From a checkpoint of a small mixture-of-experts model trained on Wikipedia.
Experts: 64 experts in each of 18 layers, 32 SwiGLU neurons an expert, 8 picks a token, a sigmoid router, a shared expert of 64 neurons.
Training: a variant of Adam for the experts, 3813 steps.
Below are experts of layer 8 (counted from 0) of a mixture-of-experts language model. Rows are named router (the router's row for the expert), gate (a neuron's input weights, with its number), up (a neuron's input weights, with its number) and show model dimensions 64-127. Each number is 500 + 50 x the weight over its row's rms, rounded and kept within 0 to 999. Numbers have three digits each.
After each expert's rows: "mostly gets" lists some tokens that are sent to it at least half of the time. This comes from a sample of Wikipedia text that the model never trained on.

# expert 30
router:520542488523503563587563578345477484538510564516537500583612469514475524484399567407566483535473511472400473477532443481513529502541501512416533535388491519566490495585494483409473526544575470
gate0:454488568473467475513587573465430475480504554530557477532538376474487468601576507498438509477590433403418507485465404456482491529627457457538479486566477503463493471508502507546473543503541488
up0:472478516561520428501539559548575503452495562441493473459492517476449498390423514533519466480429462580606493555485599518540491441534464535487454514504308470458526464540501528520457459533480425
gate1:441477507507410514556520514420542453549480468598502461584560523468504534467525548395483599414488505529446487473481462542539595523553439479510500433480540518518567510527367493494555475484535450
up1:407498566409480424398488514460469613517568470526468663563469429557469563589535595436501557429484542467505636422557440505446577616493464492533499484520518510503494492423478485496460452587485500
gate2:524458437494497567605456490527444504536599562504487526499535517553515420499444582521536442581460470581426477481538460465427523506452531495507433547425439405467496453506444424408487517612503468
up2:509450486490430478473579558447556560440440524519404512566471515517552508487505449442478595554517537429566361456486433526480554514555468551435544586506450582552432515539556579579532589512520547
gate3:391470516460619525541546473599407542550536451541490507466580537524565473579540556419439514478488437515512493431562541521505478476499509522482508391534490357489546407502490542498492487505552501
up3:468469530553495496481535452511481473573567476500624487417381426482503447511551437506592492456418471517514527535531599465568523482547473460493511438591564516386502460526563526485504471487396549
gate4:509480543454552479525493513562445445477559447492450560523459570465478620489490497453446535486509517506385423469510480517479565497586382514462440525449449496619522579495465524456540419545483418
up4:455502547504491435562529474517448487497509537623467492504453577481548594609511488537497475513461452530467508481479464445351598446466449454479438504483492455568530513493448530429524534589450467
gate5:489533477450452577441501520463482466469597484506537449585562488491545515588395533508579561542454606602513513540415420446468511428632478455557550401423489446468564486503543520484511554510534461
up5:564559459494527503501558462572504601513524592369516519463476515503555431451515435544494500537417415437491499518435506545499581512403538468548419540560537659537421560477517484485512460618495449
gate6:571471476518599395480488511580520542509487542566535475579527406534469391549436532484436487483551465517434432451445546530556495378542465479545449482483541510501396500547504440489494536468448443
up6:568510480487492481501555418425511474480550482441534464456481525487431455482549548525469381520523428483594448493394597486514461470557518531544485540517447497566575520481484448452475538499535577
mostly gets: "==", "== ", "). ", "\". ", "=== ", "==="

# expert 14
router:496560452504535494547526492444525495481432405565475543545505482584509528481494524425506458462497506478465480517600480492500508456459473606383514529543533487554583447497540566527548473579539546
gate0:547568488593384521506450538449477452578474521512471444458497437514470490622547453506483497488537495443518481503480451606432446529498513447556470498554428502452601479467542575456424528480567601
up0:525581460539518328522410582499508583437535485572554540540516638453490433397425578517440454507512384530566587467494534498493487509442533537458539569532504531499542416487508573561521424469517564
gate1:547446471546571613494591521512446505529490550502405359509514498494514517460561466518462542510512581482422538463517473487542410492415467568524570527548451480506466544447562545493542540625462393
up1:505467534494536445498483437585456555549477559468511513572553548436598463527469416553458534514496542459475517425571560469518569436453508467555545496574459537430573552521523489488509415514415443
gate2:531524527501570499593527515478410599506563556475538570511475503480460481446442513483567439554526428521589549501549590446498444387475543522493463459428481496418501468548472537545422505498458499
up2:443490513439437441493459549566526505477450510550520528509472506553522482540488541507497422485520526576525490544416554516571523547513569519527413380557517486537473402523491475468530467482511548
gate3:492459534457535403502526566541479519462476479536501584495559511589419532577424590504512476495520548486571529389527407552506500572408515560445486586558595508481510518513524561518513501486611491
up3:521480511486566466483444446446414578478496434515479570521565541476491524568444452591546384480554476488468500412519515539356514435545594511489463419527430471469464531540459460442551497499505482
gate4:419536505527531587433532478482576427412476537560492459447514430472622551488617574493523551499569578492518520473599514466526464459509479585476502522533613437486534525494520475421486467526492501
up4:496474421460468453642526577456447554579489489485463498462558528502421480544504454506363615514515544541471501571445454464451533440582457429556425446442477454474450474480534483490477530470468518
gate5:487480468524571517446520456560477551566510473521530483522488504514487472499428513484487551568394411425435480496611509552580630513438514503472462452592465469498490518584413535530585485486461427
up5:511504398557476491479566480462562491543529509501509553422507393507516530507496547466508527486488567425486507556405480504561563539572526408509515543472472559521476523466529397507594467481533444
gate6:613531481506599526407517480530418551607591511508515534429525429506473451555549535493552496409484383547525471483536513569517587467493531498506464511507613438420446500563532607526462521481566472
up6:487523485499431508589557461500451554473450573392415459408557396493463572565528443515469471420456526454556550501499511440525451564426468516610447454557459521537498536460437376563526430467553490
mostly gets: "i ", "ia ", "o ", "u ", "ton ", "um "

# expert 22
router:528559456519511475628541559527518494515509508475483549515552462551427457569549586476430496539538491592430486481503473533438549472570480556477569431511446555478445492536468621477544504546542554
gate0:546510482499407514496533629509430474574533441513538591527429518463474363492464516497444534600506495504507546532476446511406503474576475486507490377520469462427580481447445488445473474501577556
up0:554521431515546494515483550475512597461503642454488471580496524555558462486565559508581472460493350434505534458490565532528499510460481394502462522473561491461404572482534422541529528618518423
gate1:514481457471475475589516448562520431457482492445531477530452509518523430475563455577434477479526419555550556474540492507404575582539519538593513392462534544445549506439476527503490463595439542
up1:493421520558512490510516566518542548523459531568444418494511492482449553567466452513571485507453602465426492485544379538499515405469544450510531549562508408515461514520551435512467489432491527
gate2:497510422539458481519515507514532513639501572400609575506507414516431444484480489473440536486409534499510415495514593489444508430508545523511451518449506421452446577477579557553511523473425564
up2:536429571473476458483498469492492631392567431459465493525363524459503541489462635439513462418558531524607551490443483498452573513470429503545568450448393560509438483523539536434510537549611519
gate3:557518476586421507528533496450490503442566487519482469526488494510463614520516599530497451441532576508432519539456394551512458514529404516489529487490411505543539491452514564387619463564584498
up3:421499516574565496496491553504477387534501448489634550534478454474525539479414463524444477495471505448535519451516516473490519523525542434551474495492540473480464449519427408530429515453529517
gate4:563564440542502591505540484524520469484486478499538538518600563495557511466504458467465461468548503572362580474479459545461521540515424487490515493483524558540557463437433463423593447540513405
up4:428466529342563521547415382447468576551533548531393401550410560463543514514446505515496389412552476466584463523555551515499457497585442481491514530492470436377445508494579566503469497565502554
gate5:643541455564501559544577495591543519515397537500469428571451478491431534470546473521590525509404407534474520501535461453534540544528516475588474521544492514444519571480493488529468548576494458
up5:509461504446450598515529557530449547540501464458454510580487578460576417419496490417546544469469445548485575562472514545485541496461480434519566420522558472530427495422537505498450505638479424
gate6:417505503497535567547500432563556611466476465534455595457524448567558556507532506392516519569537444543551496532516485501417479497522607477507503459456448482495433476458513587494511481557450505
up6:543467548501525604491525491505552494463487511454492489492583484473534521504559540509452517534474531484571493556497502508580514449442454471531523565393502441501463524562612353456493568379394572
mostly gets: "On ", "After ", "In ", "However", "At ", "During "

# expert 0
router:553528496531535480590607527534492551501491475492473514538601418577432497571389557434480402540496445493439446493617567524532530523505537556533525489462568457477535539568478540545548491456549462
gate0:567451420571515358519550468483546542599429465457520440511521351557486505548472419501453555569484429483409484467490501519522534494526491454562444456484542404434538513489500490531472492490523597
up0:507424414519476509415491618568511519576569466493484517515388527465498450453536525564540574422446593496555527489435612448504433444426547477455517485518428473566547431442489586467460545481510471
gate1:494462479573539532502476552525498543572464544540574445439587573578504570541503391515493458449453499538468452430471486482473460516450462378536543438489588475508494519473458525494486450475532442
up1:507587568585458425426514488500500508495494510453489610616575440523501555467529475472447592442511476472481433475486405441467483550552485472399510525491554515437501555545483524502545455454482493
gate2:496483457498457419479498589478496617455512469486520541467558540563384549455514479518512495530402511507597416500483578586492506484582452512502624458459559494519517504445543525422608480635476457
up2:497446501462420448530543527451523582486425465556409501560638468546406529588417535524437541527456535479542509522598533614522449515537509543559547519448487483535437472542465482538480546572528394
gate3:398477455449474517437520498510559508409511484530551486411414497502455449487500517540577503515469547608476478545468463566493492494461505568430486471513472471430527499476447511510514551570472478
up3:543505583529533436499537578495440478550468579487465529580529474514480485579578469507472640551451433541335406448582449557473410471548450533535522562529547478417484448565504485483469413513470554
gate4:461472467380513463416612514446481547500530476629401528552480445414505513478510506630540502491450552451466487510591514395515474414434470486505514553442486509472471555532522518516511502502623400
up4:486515625636456423506450556422526525533556552440509573452594574574506459532495519460437514503482489578430458509412526610478427535552533489449581472417478528448452472457579564526439448548451542
gate5:444502488432447458531459459575488550494517486483430494506537520509552487616504489462503527547583408474516453438464437474426567435452478485505520493468602469498436455571470432445407520446544443
up5:477545404579505492451536482546518383538465565484472484558588429485488596515497566497429462626532483544491565514454563418489540560403517549544482475500478542533487570532468453471558445529471544
gate6:461540496518539480597536429481509551482505534535537527422404429513471458485465452533478451462548376519532524497536498468489593466574568486545463485528511494463422603488514548518527512470506513
up6:493395461529475437488476490410523567552491417400579513555437499541562521534441416561402453448437539536512376490525549507499395503521503509531506508563547512510489505595503548582493399513434434
mostly gets: "Mar", "Mc", "Mon", "San ", "Ma", "Car"

# expert 15
router:466536462538557528552600519378483545564532382472460529465548491529529541497501503458365466462471412507432425555500544486524540552476430635447520470536454508593588513491483505430549464557468495
gate0:572502471485464487473508512534490469492580459434432534518415489524457473560507457457454479439480579567542448520542505439551465474566493585501527458544495524446546538501424501382451480524394460
up0:572548483432502554513504544518522545509590552458426469536571445518471526498491506491419487467442511527467514484496560505622479423484490517491549558503515488574593505598471505570462461431466414
gate1:444524563560486492511512522489557533492528491530483423489471625506514549607551536498412482506472484502419518455548468490401510549439495536548404475461534502443458489423455515474502481523453433
up1:469478573451567557468497593451571428481582596505582536477474488463591496514433543543507487538414472519405481449416501446489436441522548468517538464551450554539473499485481441512403491545461468
gate2:561462424572447499555496545430485508558569561528523422524611542565415432531620481562546415529475421595415498472446514519432600473505457516503471550481505497436518538528513528542491501466553528
up2:423653483430551525512524608505531477583530523464400477495421521513434480508437516491533451542502528521597538522488521516509456474494517561500530445400506513524466514479530478440498593545447476
gate3:402471432531498424539485507483499595437493514548510546512536416531494507524571479503502483391468592494604591483557521438460494545431522507557534492491397490586548467479554494428526435568579594
up3:443451531515477438501451497589423480430582550485621488523522469464485538517421482531442467470475476525526513479549550475480616490492547429482441406467496538408463523547548487473546458446500534
gate4:518439495558540493492523484495546484556500409478483525555466466507554514483517560529514482544481465521533538521454499476504421518587430423530603436454549538470509466498434496491515531533507447
up4:467371508505488569489503436453514542573468444447526584584472447495594473409530567492539477432538458413509551546501483469536489574562514493444471491477510543434471500381512508570515352520470500
gate5:501544430586459568521500530499478490583534486564539461577475476507493554567474576554476593473499435523590569499473440460466462521502555517575426476467461506414454396576600488478539577553569513
up5:521494529450540388496513441453440588439421571436517440524603491499517446510413498509436502547460459510514483457462599410485559420498513467483397511519515562567428550448425550569401415484399556
gate6:469461554465458476464403490479489530480488601540577559534681523545563535478532509517493453498481467478474530431489518502563575503489481511467434479454522499362446529591464511577500538409502521
up6:486532508507424448490534471494419514439492586436485487426429468540469521631586452497541510526441549529599460494577501431555516564603501432440476546554485537448405514441565506537459453576518467
mostly gets: "ation ", "film ", "game ", "member ", "city ", "tion "

# expert 40
router:512599451541518466603554489529519506483427538529491574533559505540425548516531531445521494453474482508416485453493511465405553516524426527486547485555576496558473489421444547439530571569579448
gate0:483413504438516522492493435499446506439389529550467492502559514511518523532455474464415528538486499434356487588554545471573496455405508479493471464553517429468599522456548479572429462539463510
up0:561606427582526523550482524576491522526521493407420525515521543512452453398534499419495597463491519573485503552422446537529531611512482500473499586524500619493451545513448504454544527511522507
gate1:468524542591525490546461498501530477529463528509502435464523516502546567490543505505449472465469539562523520482579448490537446492510437465542525505485459535495467478491559523377533574464470560
up1:639462481522469443512515542535553537522532511499456465522499489452499429435440389424511501507510535536498426475498499506453480481568514533485551489534582418477529458515412486509536451451436544
gate2:545620468583389434524503546503522498500545497486493480457431523534455506482511506537517451451520574523504506544447550596478474522464469509482481631491437520448633504429465529552469461554470357
up2:410414423503540538445543469447516580438409511557495476560493546528521513494511531493580508551506451531537510535490544490560505436552559529515577461403495452474482479467547474543575526443405524
gate3:443494518554454414484535491469553480562439452481493566470600505472446551495511538478449542535445488486469599471383544471517461565494411390492504377508533412519490542459511503499472481517571426
up3:438433562562502511561501422619432555502532487482480530591475486506546500438489577458483431509493433443355504508462503431462496424574548488518561485623465497397442536486516401480431544524469583
gate4:515545511536569549502542559552554479538419373477481453472478544458473529490456489508524493460497495522352592454438498511567447502528449532518611556541431502512453481472406532427555482487525412
up4:456381477528500429565499485511453543538525473513503432426459512528525521505486516435436428453421532460405542511453479530465501536544571491463589445537536464419430433475492473458442461477547515
gate5:538454506549503476507519517525576536499481502522550451607539511550517516560373420472568479495514546418494538515551447505487482500538543560456436485498563565548468530514486545402562602537476496
up5:464600471480521496463434498514497561580541527470442477557453529468520535543524569509570483469374437506430511492446584450533501435434511489587496512449364493440467524567541448399460485437506498
gate6:587478398519465509577575493486450501611517483423493645562477451495405418522565556557539541540485472480452483466488421557468526456493442488553513452486534495556455608473511584489510442545499512
up6:456424534473513430586502480478460440544574410419528500535434474501467481512496485518494490489454452535529523520557490565561560570518426506514421466479455570460477580448527548530538469597598428
mostly gets: "during ", "years ", "After ", "year ", "century ", "During "

# expert 4
router:578568437521532491541604571468560454518471515433493577526495456664446492474534566408475479465550520484470425476574433453462531558529446519418504511427558512579470527461502466502479494533545473
gate0:533559464528471416528593583415452460459448539445575494500415463520436452424527456454558498469559590549526542542556435469506464514467536493486499520498509481545549489499495510400519526524428537
up0:517474352541445566514377468512505553541469582446503517462461488536481529557524516579560531478440534545496504589513474398439565495475571403494574451492393546427565512557478474460468492502594466
gate1:535560480537504502490466548442500504523540459516537449557557421502479447498562471456493549574582450512517444484469509536415458476485426588561539470428458499492525501491525470513562584516502406
up1:531566615467483427531551630562519514530565551531555533477515385485455584497442458487525591469548549438470607513518465522571500484553476379500496517493505495596526532391450514472469523555462497
gate2:534614445559465518525577472548479536475504586488471494561467381530373469520554583429546575519465519452560484457437464425493560537537513533425478490523491561515515526492473511548575541505528395
up2:504543588447465483476428480364517529455599489516607509512435492472485603398483466516429489502547467465562460413535514516445514546486429487514444526439482453523553461483501506458508572533485418
gate3:421531462516502529431531496397556528452506494469428543473527549563476516464436529462513502423477548442519510470525571477559453585464539559460472520512582531561473499465518505456508392563521523
up3:434489510488536510579418460608401577457470433583482453482550582414494541539416538467482594511530470458467576429512537430541540537478526458571394456566517443398589534508520551510494535507487562
gate4:469444478477476523576543536527521490479443510540618543538530458460483599504562588437480448529480573518458508497524525483444574505509380449452577548438523396488566569449552557507535591515558460
up4:506514435511351506508492554479543512569436552522509525494411528461513595436549553464556496420404565584532535480435415426518533473507476461435535564476548408500501503524599428456481490429520488
gate5:495664460415454450504514470582439517517476476507450557520557486533467492592476491559484480522498511468502481534510570504490616516477488493532509407516524531463558489493508505564511567548415380
up5:539483454548583528603504481480575474546598551491540464481413530548496459461467492529512446574437522525526591374523517423477465419410512482463537587570487492530426468530407508442492474530553439
gate6:515569461448489482493547403562423517563513501432534518510486464548530569450520446527476574431563534403429470505560508434516610476512557505541552466484485523492485578440530457579476629481550388
up6:502356451491393498481513439586442474473520564400472425406502500450596469481490510565604466455531465559520471424443506530545514514515514514535558586555472516499517549564546513463506469417529529
mostly gets: "′", "% ", "″", "00 ", "Votes ", "million "

# expert 36
router:449495470566543509497674497475437448589536480495465491489548461531555560478449513468446513496465531492458484527560512478533545467454427624502474518480481445622519433487517530524535542545541467
gate0:503440511543563531501588508521450503486542570460454516509511415540460419442454488533448516514516478453516514486587455394527410475448519555494530465517623469439480537495510465511545572520506389
up0:389485402508476477473489421524488584573463506550419440532540548534515530471568410489520460560532515510557453576545479481502388457460485539584531418542488466556550505471554473631495539540542468
gate1:429467392567553570521542490384520456534525485446548532461555586419548517435537455548490514470426470493467511487508429550509485471397513460556509431417509479495550409462514490533483497579483455
up1:521418480528401472529514513528534587571532559462482505548454478509453424423357472447596571455500534391506517473447491461605449510488501403404526487560525428447573446397548534422501555521545453
gate2:535498480591524510460445472516459586537454544389451426497626586549412502497511408571506484529447394549494468522469506513467536533493381478604499516352599413493472545478491511544457448504467463
up2:527441603440533434566485532461452561557510461470579534530505577502524461622440544449412436505528422501431488502563550500462595419523504519557535500433500436456490463540485506446417552421407582
gate3:547421558595498532455557600539420527373540477466429514490481397485470528501529487469561509482542513533504506387545463568505514487524594531415485512657434522620596408513488462544527466500529498
up3:475474409526540468507543504451487551500511543427477422519523601524458351400443473551610562529452554410518511448515454541504416453600521451571456509541581536526491478545559465505455573529480559
gate4:463558439514607450492498422445514521468450427445460501470540493450535521467559521612503487523474483466454539508502524427522505480527428439584472474524502415473494427487591473544561528526498515
up4:446436432592563580518585443509456503487526442429433523397517480534495538488523458507549511555427506435512481563426516458588534532490497527464466498544559418461467502452474558597500512495456397
gate5:528566458531520508511540472441417496459509536484600444590549541516517527433407436498509538528562380528473493477506504435470597512512465490455484524511574491503507588519520416448538537521518413
up5:397513544512473479459428504385477553581460542449498522524419494494495579505465470498439458557487567540466491525540596502536533443530464536483543440558488547459482590533602511562537496492488566
gate6:526565481449505446522473535454575494526613541521528518504573594509531493545533502573443507534551440462489515449534553548505520500514445466469523462513522554429559577548511559537484419582525550
up6:448472523500568444502418600509526575488486493436502539481595536540476541577523509510458489543451540487521499418446511468527534511542517520500501404592487623396454483555583484489432467563493461
mostly gets: "\" ", "\", ", "ia ", ".\" ", "tive ", "ki "

# expert 41
router:547483491532568559508617522439433547430529438469482511564499500556545558481452527477508385503513500474533483431541483500551504370456484595539543460579453504587505436551523582496536532584529513
gate0:514456473536477512605550465494537429553427417529522460516433439526528503507496512600611439394524479465489534518508513436553442571457563455465619544558459499472554479449503470553655512587390534
up0:525500433483446536541585549606515444520527442469460483466562575508561441440506465505474518555474528573472458605476450462479471632509585452487360521493499523524643415482393505510451438563553515
gate1:527436463530410502503585553507421512483589556494530484599507556494547513502512423508476496448562566501461486424621434475503460498487519423485468391536426551509507434471479436429468500449466537
up1:576442599477502421542570523511497483408547603474510487443535574479503511463412466471503399489516482433449523521541439473549451502501466513507387476563454527468518547453454505374476451539504420
gate2:571546503502501564427553437510426587593551556504530483542513474553523494455548471518539452489487449429541458472510532491486466486504596462542453435569464461515556363621499410567434480515464434
up2:423518469494498438569493486473544567518479470558429525552454517510505533481566573527497528452488548474465444435568430500575444541490439605569509521532571410438502491472523500504512560454507578
gate3:565466384508535524460541532561523525582541466466506531471573506509564467522501570546525575542488551464499512495475485492469521379416558495476542369555491532574475424509558486547505543495480537
up3:384500490551501535514440445469470404434437540487590499493450521475455505519455476429473554492474385439493465481460518555473547536512396425503425539490447452474536566550455473495519453576525471
gate4:489455517503485484453586593509495491424481446427474446530541572529561546576469496472493430455575624530496483537508450558519543457495476456541497517559493492540438508478569494446583453555512458
up4:558514565491435491492457507550510457514532597500491532403615526512522427460572420458522502484466470436478476537531484468461490490396430478510404527517534527449541442363484543497529513555523435
gate5:613514440500527529502579454581401536488554504471493517571478557538489497472452455570423515575525491456463550509533452434520480449537504480459587418550442528428518417559514486525553494494465470
up5:535449532534605501486510581438545515507465495449562476518522473491497431509404510400529459498478553495527493498504468562489653479474411486496480528469519483564519581508504521431436512484542527
gate6:492456519536573487450516505503472536495624492598480467517504543546535481490470528578479452561458462474514478488487513563564475439480567451466560499481387420523476511562568561505509470572507490
up6:455418519459491504487469470438521423414482542421456408422506540474469511455522533503429511494573471533532486543520538560551499533603450477484379551461436551510571540474467445481457548529476434
mostly gets: "William ", "Robert ", "Richard ", "David ", "director ", "Chris "

# expert 18
router:474539486546502490565584461470499542534421468542487576588497574558474466585548537417483458511489471508434434500516465512487533552592446437520601429523538587507442496534457535423446485572540535
gate0:511565508525403546491485471438502511509522479517532463493499459491361478572553518468466555460480469509489526464519541578558498597465503467535548515498507402476574462475539498485489521549505509
up0:394531455542542442487450491445476509499465494592449405442617526523606501477490467437403534518527576503494485503500506539548515389509486445509506504519462418484509450493464475559485486537558420
gate1:596551418514437444522447563399498504479513413461457495504468526500524457457561478436554483522494588485367500435450476522470513527516553479483598462408491491500544524486437527524592581558543431
up1:498596518564443502523499543537503547437547520423550524474484491484516606561482444483416477495438538524496531447449533448465578589566496424522364532494416516455486442534475480487639386533498528
gate2:486486437510524496535493526465445578585539537603420471586574553536462506513518507462403480569495461468508537386516504497466505490601475474535400483550492561455586542589545493488483567519512510
up2:514485484491466513481501598511500495547561529462458610459499468572553584601544477511473580526562503555586455522462557532440485472466428540520415501525459451541427515561489494478555550459570544
gate3:544574471518482563461520470468530540511548441426516641448479510497488499536508517467435503391532481533501496482485560446446514548523490512493508461486464547502659385506506532389564481605495496
up3:480554496469467397571579559495422486520549579531509507453572446521577518524499516496468563489500484567535494455469557464468523512429627496468440491655503497512527391505496550524476518527621454
gate4:517462438481466519454495524545591457586464405519440416442511553499644434508521466519494497600433569615421541466529533511548470449525495529526501507555492470523561477420471481513517442527469397
up4:533512564480583471528464489560476477428572526571497394453512595492434419468475474519477535520500557461564487471552581470496538381474474478494423570464503423410455551508557437420506481469565590
gate5:524518451482565504546643471572430474474551468590541569508553541447596432575522552493468555416581430525530493568486530496542436457394402505470569423599508487455498577490426485536475459559515409
up5:439511603504438465534547506487505533469447509424527577517406477477553532500449534398499438490483532381565541547502602458539504494578423504488492484449523581482410566571540603497439410518488534
gate6:559464496548596534535490402533529483486460436597575531551502477530556447582547557455480476424470488412474532451471542392559459560506532505482584466524534418536523561482484569401484520513518497
up6:523366469483381524511539387432468498452578512515510427437455501481530562463513607532450550412548480496563478467504545511526354506564555459525547525523515529488525455518533640438452590505560450
mostly gets: "when ", "where ", "while ", "after ", "until ", "since "

# expert 27
router:603490506484558491552550510469484490491448463538434556480543558552559461501511575435524517576506424454457465525589454479470545485493560546394490564455552584546466477522551515513480568547526476
gate0:541564462496549488564456520559496505560456490583590442563467478532490465509462565459419411540500484441528493458535537354515461564515522537473512461589455560516520492481477464483470498506484545
up0:567528565489467485500543538536533538434506490490551552456594448497486552415406465403439571519456502453478553428491576487502428495548532417446560485561400470501566383456458536520525473498533430
gate1:506574526512501495539550547390522522483493574544520445535426570507484501519563530518536536488558515506510517455509452473447515524447556612539481486560427553534528441534498564395499506612450540
up1:495471553442498366439607423583546507549510522496474504462562486484574434529454464585514503410496417452509522482463507483523518450381461483531487502570522453507576438509423469556516541540462488
gate2:498519484513441493548492542551529451584541522500537548563543518554539526517455559482455519480485447502563487421430468461437463448587542457623415511499533537474509536591479457483448494447403394
up2:541482563504527481498441509580604569446585419450502568560497516473460426372501482518550495600492422406525377394536560512472512486513524486525538545448553491438484471541451518506538512483509518
gate3:431435440461435556537609565499544483480570540485484494430522505495427476498583564538521473528368604521550525447443386500495430557466473514384469453539495518530574478474480531505504475559606521
up3:582450516548486550572487583420559495525465451429542518539445454498536473445497547432457475442525470558527522444497492537554442541533464504563519529538481549561419507490456531466505486431568480
gate4:504487353483403452531601547489557519469424463555467473526587479506430577486491507515522506502466522511494508441477394491470465512492478467559529497514575495510524541483544551443557619533545515
up4:514482500542552511462456537519565513439506554466587564508493538542549472569488544465544492406530457449519508580569529402530520449584453471506507600509543562504450515517523493594495478619506437
gate5:478482520502517493553517464528503467495501447467531487478543542499553519462434575482655624553542475467512525608541519530466544430514460528467459459557595418558540521436449550426459462558567488
up5:525531446568467532493593520525521486529517510468445550490525499486551531606518428525479487553483572565471567486474395517505461492467581542394536497503510463467594479462491545431474620545439514
gate6:542483511516569511545506471568519520454432494560528584426498494609551466546510548573507454498487514510435480397527494436485552432567472592520454489499475471509490612393505614533434408507513598
up6:435529410453583463510528426490501484549424528519570453499585409472393558549525514565469440421504475536529538502516556470537540526434598473594549510570577528517516468444551465495517507479505534
mostly gets: "23 ", "24 ", "Votes ", "13 ", "26 ", "AUS "

# expert 2
router:505502537562551557547529525477396528467550515485533573508499474548521525568489561456427365517477447511504394487526514561552502419473530561482523450477417509460481435573521590479492502520556460
gate0:439481468473386565494455624569500442490550522477491417482486575445472466466482488493482443493463533555588602436441527486412459504475511410502503556512480434420389543524459564471437451489493560
up0:423498454542479455493484583479530532500463561386501406462540565479419473477532480497404381532533360503551579516440595525487426423519501427584462596541440551462483490535454522510537450494506534
gate1:425451530522485529549540518460480478506581509579496533494562509439469563599563466495482490494476577563449555490512442539409600533521373517527462406448505519538539452454513589504548486600464438
up1:429517570507503521555495455531423428507538514511501471494458492475519506578447545403538464450497573611462598547472531492480527563553446516529510470460518532462508574457474534511441436580484555
gate2:546557513584504607569526550460541489484462563493585477540495545549502515525433523485471462550530456456473528498452456434423468489481518497339457490461515506432452599568518437517462585565493504
up2:468496496477450515526496514389512490448585496490527504555495570581472532549450515481542550484548539573428494492398458550462508479498519561571586506360465444506400524483509494455471505482442605
gate3:528600522523488527554567534496474509512472482475489468398523395512509525558634541524459466503355460545527519471443396465542477555525489530422515456465555448460490374496394531533543490543523462
up3:498524609497517456502513480532488596442560476488515430443539472535442511541614549625491447563377413568441511460445474463479590491479453483532476482586546466529509373412470550525495513527482520
gate4:542522461510504499560487472503490550492574480561473530559502447515558539552502567449444468548532536504419387455501467551558573566535415551503529469534489533528496498469620627451562498609566560
up4:463474546503462503536518490543494531502459495417520470508494532469425403438468491496516572444478458571493528594507514517408443482462501480488454537479591494483476568610453455461510470479426527
gate5:504506498506439474413475632503421563545480507535463495569526477460532484498493488536513485481531454388518495569435494540578539447484532453555499472516517530502546401561442538473539514496481435
up5:545515426469577410521549433520491534471581535460417508482421531445524545485497402453530523480509552536547524539568466473430517495515542555469479477492536530557496587512443587452557519517520577
gate6:486537436547590454476504467454447580510511471531566580612507493534520551476527474469567565505543509482515430449503542614402471468500495635455502430579519519528542501403473579440554489518515460
up6:555468508480444524560517537497514438480526469427456484479531480495493455475546455461414479526530463505469455431430546496600538546578464429521588543524522560553417512584660529523472491523535536
mostly gets: "called ", "William ", "named ", "cin", "Robert ", "described "

# expert 47
router:486516498494546504489551637392454414525517540495495553498559479520458460500450508510517477538510454479471374534435470572554489490534425574480539431466480520543534492549458562484449439466544539
gate0:481535533516505449561514573439430516498456463537526472556490523445525514572539532496541574477468450385455577495491484514503412433511522465513566498488484491504513526527481495503479458526442514
up0:532577493556605472464474563450563463486494510486477462507451483542509533458509505463527572501479547494558566528445585413424470477488543480525494462498403496501571478507421457533490456525534464
gate1:528500492515506445515544484431514472473513469504588532457465524467469447578448600573450442511475500528499503439488477534421471546541472437604493416483468574535537510557479512411543520528596598
up1:533450495456455437495488438556484518422445543529521594542478533477566494514382482437590404498508551481535522523530521517514540508469508484533544562537611401505505472481544479520480502511494429
gate2:536410457480480469500556500474589447451453549577508469508449467514503433395475580467549445539522483567566491515494483486552405428441596521432520491614468482562435501488536582423458499583490388
up2:466524523551481587499524567455501562540604446572482443504524453495483516546514469538522502406423664523520520569405500525489493453489477500563587523434447487440485463598520471421503469382483455
gate3:524491496505527460523531509435407501525532442562481548471526487483419473462586468505526516547429636520447456468505423550521484559438534548453513496514493524434604472470457548488540488474520470
up3:468505520513542417499485507471411525462576424552489497438489516516498530418491463520452425462532546547440459454473609441541465548498516541483545478558555524497543432430438523507522493518558496
gate4:517485556568567649456507484537539510492544556507465533531533487509516528471469575548476417555509514486452464485522560394587486478488467502497499654467490495473426478529516484496575454512525476
up4:456521536455544559569524450493508446413594534422550451447453479463488469459461536568508465563460486397505517590507522497488422511511588440523534485447530473440489506473460579446541574542532522
gate5:555537534559518399541478530495505511495530461462513465447518525571467552424495480481542442523556482504490458506480447382595437514542513492526595332534534503574545479484445549408412477481502439
up5:539485444499429517496481461587442484497503465423487537540448521457557493506524510516470451498432501474459539422554507436459627452391531494514465518559496524451378550567580556500523400532501551
gate6:574494516519630458446476486533463512457568463581512548522492515589512493467481483517513383520446508465495452494484572383526587447541527560534551535481536402527508537458452439517427476491476476
up6:496475499523533494511480498388506515533554478541483429503478449544506434472585493551473391451449560475482494533452532509580514500521500470561585493480541526498591532492487493453435551502472497
mostly gets: "The ", "two ", "three ", "including ", "four ", "both "